config.toml
moe_layers = [1, 2, 3, 4, 5, 6, 7, 8, 9, 10]
n_empty_slots = 2
balance_loss = 0.00066
init_std_router = 0.0393
norm_place = "pre"
learning_rate = 0.00104
max_grad_norm = 1.0
max_seq_len = 1024
doc_mask = false
Below are experts of layer 7 (counted from 0) of a mixture-of-experts language model. Rows are named router (the router's row for the expert) and show model dimensions 0-255. Each number is 128 + 32 x the weight over its row's rms, rounded and kept within 0 to 255.
After each expert's rows: "raises" lists some tokens whose logits its average output raises strongly, later layers aside. This comes from a sample of Wikipedia text that the model never trained on.

# expert 0
router [132 123 128 161 118 128 132 146 109 147 141 129 113 174 121 136  65  99 105  87 182 121 146 201  96 130 137  94 134 159 157 122 214  71 145 117  91  95 189  95 117 109  97 146 118 133 134 161 151 122  97 162 116 146 140 129 169 139 174 217  77  89 128 115 209 126 121 130 179  70 149  66 112  49 171 135  76 173 113 142 132 126 151 209 167  91 114 152 150 122 108 149 102  91  94  87 104 109 116 106 135 157 128  65 138 177 156 111 111 194  92 139 155 107 146 109 133 153 101  84  73 114 213 124 144 138 106 119 106 144 138 154 167 179  84 120  70 146 126 122 160 143 124 130 125 129  99 144 165 105 132 159 173 105  67 129 101 117 125 113  73 175  74 135 118 101 112 161 132  80 179 100 113  78 110 126 171 141 120 161 125 132 145 157  88 151 123 127 106 126 122 169 118 122 121 164 157 113 121 124 162 100 114  93 189 168 144 110  81 147 108 133 104 136 102 140  98 166 140 117 151 136 144  98 136 152 118  94 205 133 117 202 102 135 120  89 110 136  96  80  95 152 202 116 188  48 125 145 155 146  94 148  84 107  86 108]
raises: " and", ",", " in", " for", "-", " of"

# expert 9
router [116  60 151 158  98 117 178 111 133 130 122 116 145 183 189 154  67 137 175 118 147 104 122 150  63 129 134  92 160 135 106 114 161 111 104 181 158 138 138  72 194 168  79  85  80  92  94 103 164 167 108 113 146 174 102  57 131  78 144 110 103 164 106 186  77 143 121 113 236 167 136 127 116 100 142 144 142 179 138 132 132 117  92 123 160 128 169 172 149  87 108 137  90 124 196 126 148  94 131 116 176 141 101 136 116 159 194  88 118  80  99 115 177 124 175 117  91 146 108  80 171 162 149 140 170 171 117  95 173 172 127 140 150 106 119 126 130 135 137  48  97 175 116 125 149 151 128 163 118 156 144  48  89 169 123 157  49 137 124 122 107 175  84 115 158 138  89 122  92 146  92 146  82 136 138 140  85 104  95 144 132 112 123  95  96 143 167 114  80 108 175 105 121 104 136 180  78 125 104 138 126  96 100 152  80 112 153 136 117 114 100 105 116  73  98 186 165  73 125 149 154 180 181 165 129 133 132 132 127 126 109 132 208  95 116 140  79 123  75 113 165 130 116 135 129 128 130 150 144 139 142 142  98 143  76 146]
raises: ",", "-", " and", "."

# expert 3
router [ 81 143 123 150  97 121 115 171 156 137  68 149 111 123 106 148 115 106 103 104 139 119 133 152 160 185  57 152  69 117 173 148 108 134 133 162  85 139 194 123 104 156 121 116 130 122  88 104 110  92 109 151 118 116 150 154 155 110  96 129 145 125  61  79 124 121  92 157 225 165  79 131  84  61  80 112 131  92 133 178 129 131 139 100 144 132 140 110 141 180 135 106  99 121 124 171 140 110  96 130 194 131 111 138 148 131 148  60 120 150 131 115 108 109 106  86 125  71 125  74  93 152 135 107 155 143  89 105 112 122 147 139 162 178  80  92 145 105 142 120 188 135 131 127  90 137 183 106 158 194  85 126 166 187 174 143 111 107 152 110 119 159  87 145 182  81 110 107 144  80 145  87 137  96 151 118  77  71 120 173 103 188 150  72 164 167 122 150  66 124 169 131 193 174 121 149 185 165 146 151 151 175 162 128 131 196 179 136 130 155 163 157  76  94 179 144 119 110 141 114 103 115 159 176 115 101  94 112  51  80  88  77 130 101 130 158 134 126 115 135 148 127 166  94 142 159 145 159 125  77 102 192 149  90 123 146]
raises: " ", "-", " in", " the", ","

# expert 15
router [132 114 161 148 107 129 164 121 101 138 156 130  83 183 188 211  89 126 177 133 114 106 162 190 142 183 152 115 137 105 128 134 164 167 134 199 135  86 112 131  94 152  80 142  94 132 157  95 133 120 130  67 152 116 107  91 156 109 119  81 163 103  97 142 134 113 147 109 134 130 179  69  30  91 157 153 152 126  97 170  70 129 126 103 148  94 152 111 115 157 152 139 182 130 125 129  85 127 156 102 175 159 122  89 213 110 105 167  79 108  81 116 139  87 137  86 128 152  90  79 150 140 111 121 127 147 146 145 127 106 161 130 132 116 132 158 151  67 132 119 162 186 171 146 121 142 118 136  84 142 165 137  70 106 107 142 129  92 168 121 178 117  92 109 111 111 234 117  82 114 104 138 184  97 124 159 109 179 110 171  99 106  87  63  67 176 134 115  98 126  87  87 151 118 123 157 184  79  94 139 150 112 159 112 151 131 180 171  77 114 144 196 116  98 134 185 133 128 104 142 114  75  71 172 125 133 135 135 100 111 178  64 157 100 152 128 138 129 141  98 157 118  92 120 102 133 169 124 120 124 149 160 186 133 107 153]
raises: " ", " P", " V", " S"

# expert 6
router [153 108 125  86 119 139 140 130  93 203 168 147 118 168 111 209 133 137 133  94 124  78  78  74 137 110 134 124  87 139 143 135 225 114 137 170 115 130 182 131 159 125  91 165 126 183  88 123 160 128 132 178 137 139 158 154 110 181 152 128 119 109 172 172 136 196 103 135 148  95 152 113 135 109  91  72 138 103 158 159 130 118 110 121 156 109 125 105 189 121 142 210 107 174 127 150 139  82  89 116 140  88 112 133 118 122 111 117 136 148 165  83 110  40 137  95 134 110 177  26 110 112  66 166 152 171  99 149 132  82 175 224 151 122 135 116 219 102 170 118  83 125 160 118  92 111 100  85 146 166 107 104 113 127 134 130 124  84 162  77 106  73 118 129  98  85 143 138 103  58 100  91 100 116 114 119 169 106 109 162 117 111 150  93 136 128  91 166 136 165 147 133 114  95 145 154 159 123 108 100 124  59 143 150 121 146 157 153 111 163 119 151  68  93 108 111  92 161 111 139 146 124 117 157 156 146 123 160  80  98 139 144 104  80 149 109 190 147 175 142 162 122 119 139 169  89 190 142 133 132 170 123 162 145  83 119]
raises: "0", "2", "1", ".", "9", "8"

# expert 5
router [111 145 155  70 147 159 111 153 108 140 164 125 172 146 182 139  59 110 109 120 148 106  94  89 156 126 118 152  68  87  95 115 164 159 131 142 166 169 212 123 133 118 116  86 111 127 140  96 154 102 125 174 193 133 125 112 132 169 167 155 129 134 120  80 141 116  85 130  97 178 161 101  54  98 120 126 122 137 162 112  92 144 165 135 145  88 117  95 124 121 110 160  95 124 155 127 102 143 126 146 147 164 154 174 145 107 171  92 149 114 129 133 136 122 123  78 125 102 135 100 162 145 165  89  85 115  98 144  92 155 187 145 175 143 103 114 158 103 184 152 147 184 143 135 129 166 135 168 111 141 122 158 151 136 134 164  39 135 160  88 140 148 105 146 101 163 196 125 114 126 153 143 124 157  89 149 160  85 118 157 109 118 159 104 109  91 139 124  94 152 153 121 175 142  96 151 143  71 139  72 130 125 175 161  85 135 126 104 100 126 152  93 107 214 171  74 138 119 176 142 114 165 146 183  97 101  28 140  83 102 124 113 160 208 121 151 111 109 110 136 134 154  86 111 205  88 164 143 111 142 102   6  74 148 121 181]
raises: "\n", " ", " T", " c", " L", " N"

# expert 13
router [127 127 191 130  89 179 142 169  99 140  78 123 105 127 180 167 101 110 113 166 119  96 119 112 131 129 120 137 161 120 193 116 178 127 135 127 116 158 169  95  71 127 115 148 127 119 113 159 101 116 147 162 148  97 158 140 127 121 188  63 164 125 141 181 195 167 128 167  98 123 151 113 118 120 196 157 116  71 110 135  83 160 123 112 106 116 152  61 110 115 102 192  79 161 133 199  98  78 124 100 141  81 129  88 116 117 131 111 130 161 131 128 121  75 101 105 121 113 111  92 114 164  82 159 123 159 152 127 113 155 147 209 140 112 130  81 147 107 114 103 112 157 154 142 123 112 154 120 113 120 142 165 138 133 116 173 176 180 135 130 135 169 171 106 107 148 129 141 109 106 152 129 139 150  60 102  69 144 185 119 148 145 113 116  80 136 146 171  74 186 130 120 123  83 142 148  85 119 112 155 127  79 153 136 133 167 113 175 117  70 140  57 162  96 118  84 149 196 142  87 118 185 121 101 103 113 174  92  32 132  94 123 193 204 131 115 123 116  76 142 167 205 137 156 149 114 142  91 149  85 150 160  46 126 109 101]
raises: " the", " a", " ", " an"

# expert 11
router [142 119 110 129 147 100 200 207 112 187 115 148 125 194 134 158 128  76 145  79 127  87  81 139 144  67  73 152  93  76 130 168 144 115 152 140 139  89 168  81  62  97 131 147  89 109 120 139 131 120 119  84 144 173  73 124 190 129 131 113 203 131 148 137 140 188  95 156 162  84 178 102 133 114 118 129 123 119  90 123 137  97 127 144 186 111 177 107 109 122 177 169 126 159 118 162 133 101 133 138 115 126 104 166 118 102 205 140 134 105  80 113  81 102 118 103 138 147 127  99 127 171  74  99 159 120 133 125 121 109 164 149 122 184 132 129 182 123 196  85  97 144  71 187 125 214 145 177 104 114 177 154  66  95  68 118 155 100 126 110 122 108 148 192 158 108 152  81 111  92  87 103 117 165  78 104 149 196 118 165 102 136  97 108 105 119 103 128 126 183  89 128 120 116 137 142 129 151 159 140  86 123 108 156 161 166 128 121  72 183 125 173 168 105 101 100 124 172 138 139 122 101 166 147 113 175 112 129 138  89 164  76 157  88 129 134  69 164 140 141 120 127 144 101 146 129 136 151  90 105  51 133 159 115  97 158]
raises: "1", "0", "2", "-", "8", "4"

# expert 1
router [169 110 170  97 126 176 140 101  74 110 130  89 134 107 134 105 102 107 125 106 134 150  82 121 105 130 138  81 155  99 139 194 176 190 128 178 164 138 174 127 135  95 142 132  91 116 141 100 104 117  99 130 157 126  98 128 154  99 118 127 179 129  92 170  65 137  87 115 185 115 208 102 116  53 162 133 119 113 101 146 140 125 144 128  94 157 147  80 121 167 130 159 159 110 122 138 121  97 156 164 160 140 140  74 119 133 150  94 129 101  55 181 119 140  97  95  98 111 107  81 122 135 145  96  69 127  86 127 105  78  99  85  56 131 164 141 178  92 140 119 107 150 165 123 150 182 110 101 185 171 117  73  92 112  81 113  92 119 129  65 122 102 183 121 143 188 118 168  82  96 157 110 153 134  85 202 111 101 137 168 138 152 195  95 114 153 127 114 126 189 184 135 110 175 123 139 154 109 140 126  76  79 125  87 120 118 129 143  98 142 101 136 149 168 140 166  99 170 117  99 136 116 131 159 130 134 110 149 161 155 142 111  62 160 125 172 139  86 137 134 140 128 201 165  77  77 153 104 189 213 112 125 151 171  99 183]
raises: " c", " m", " and"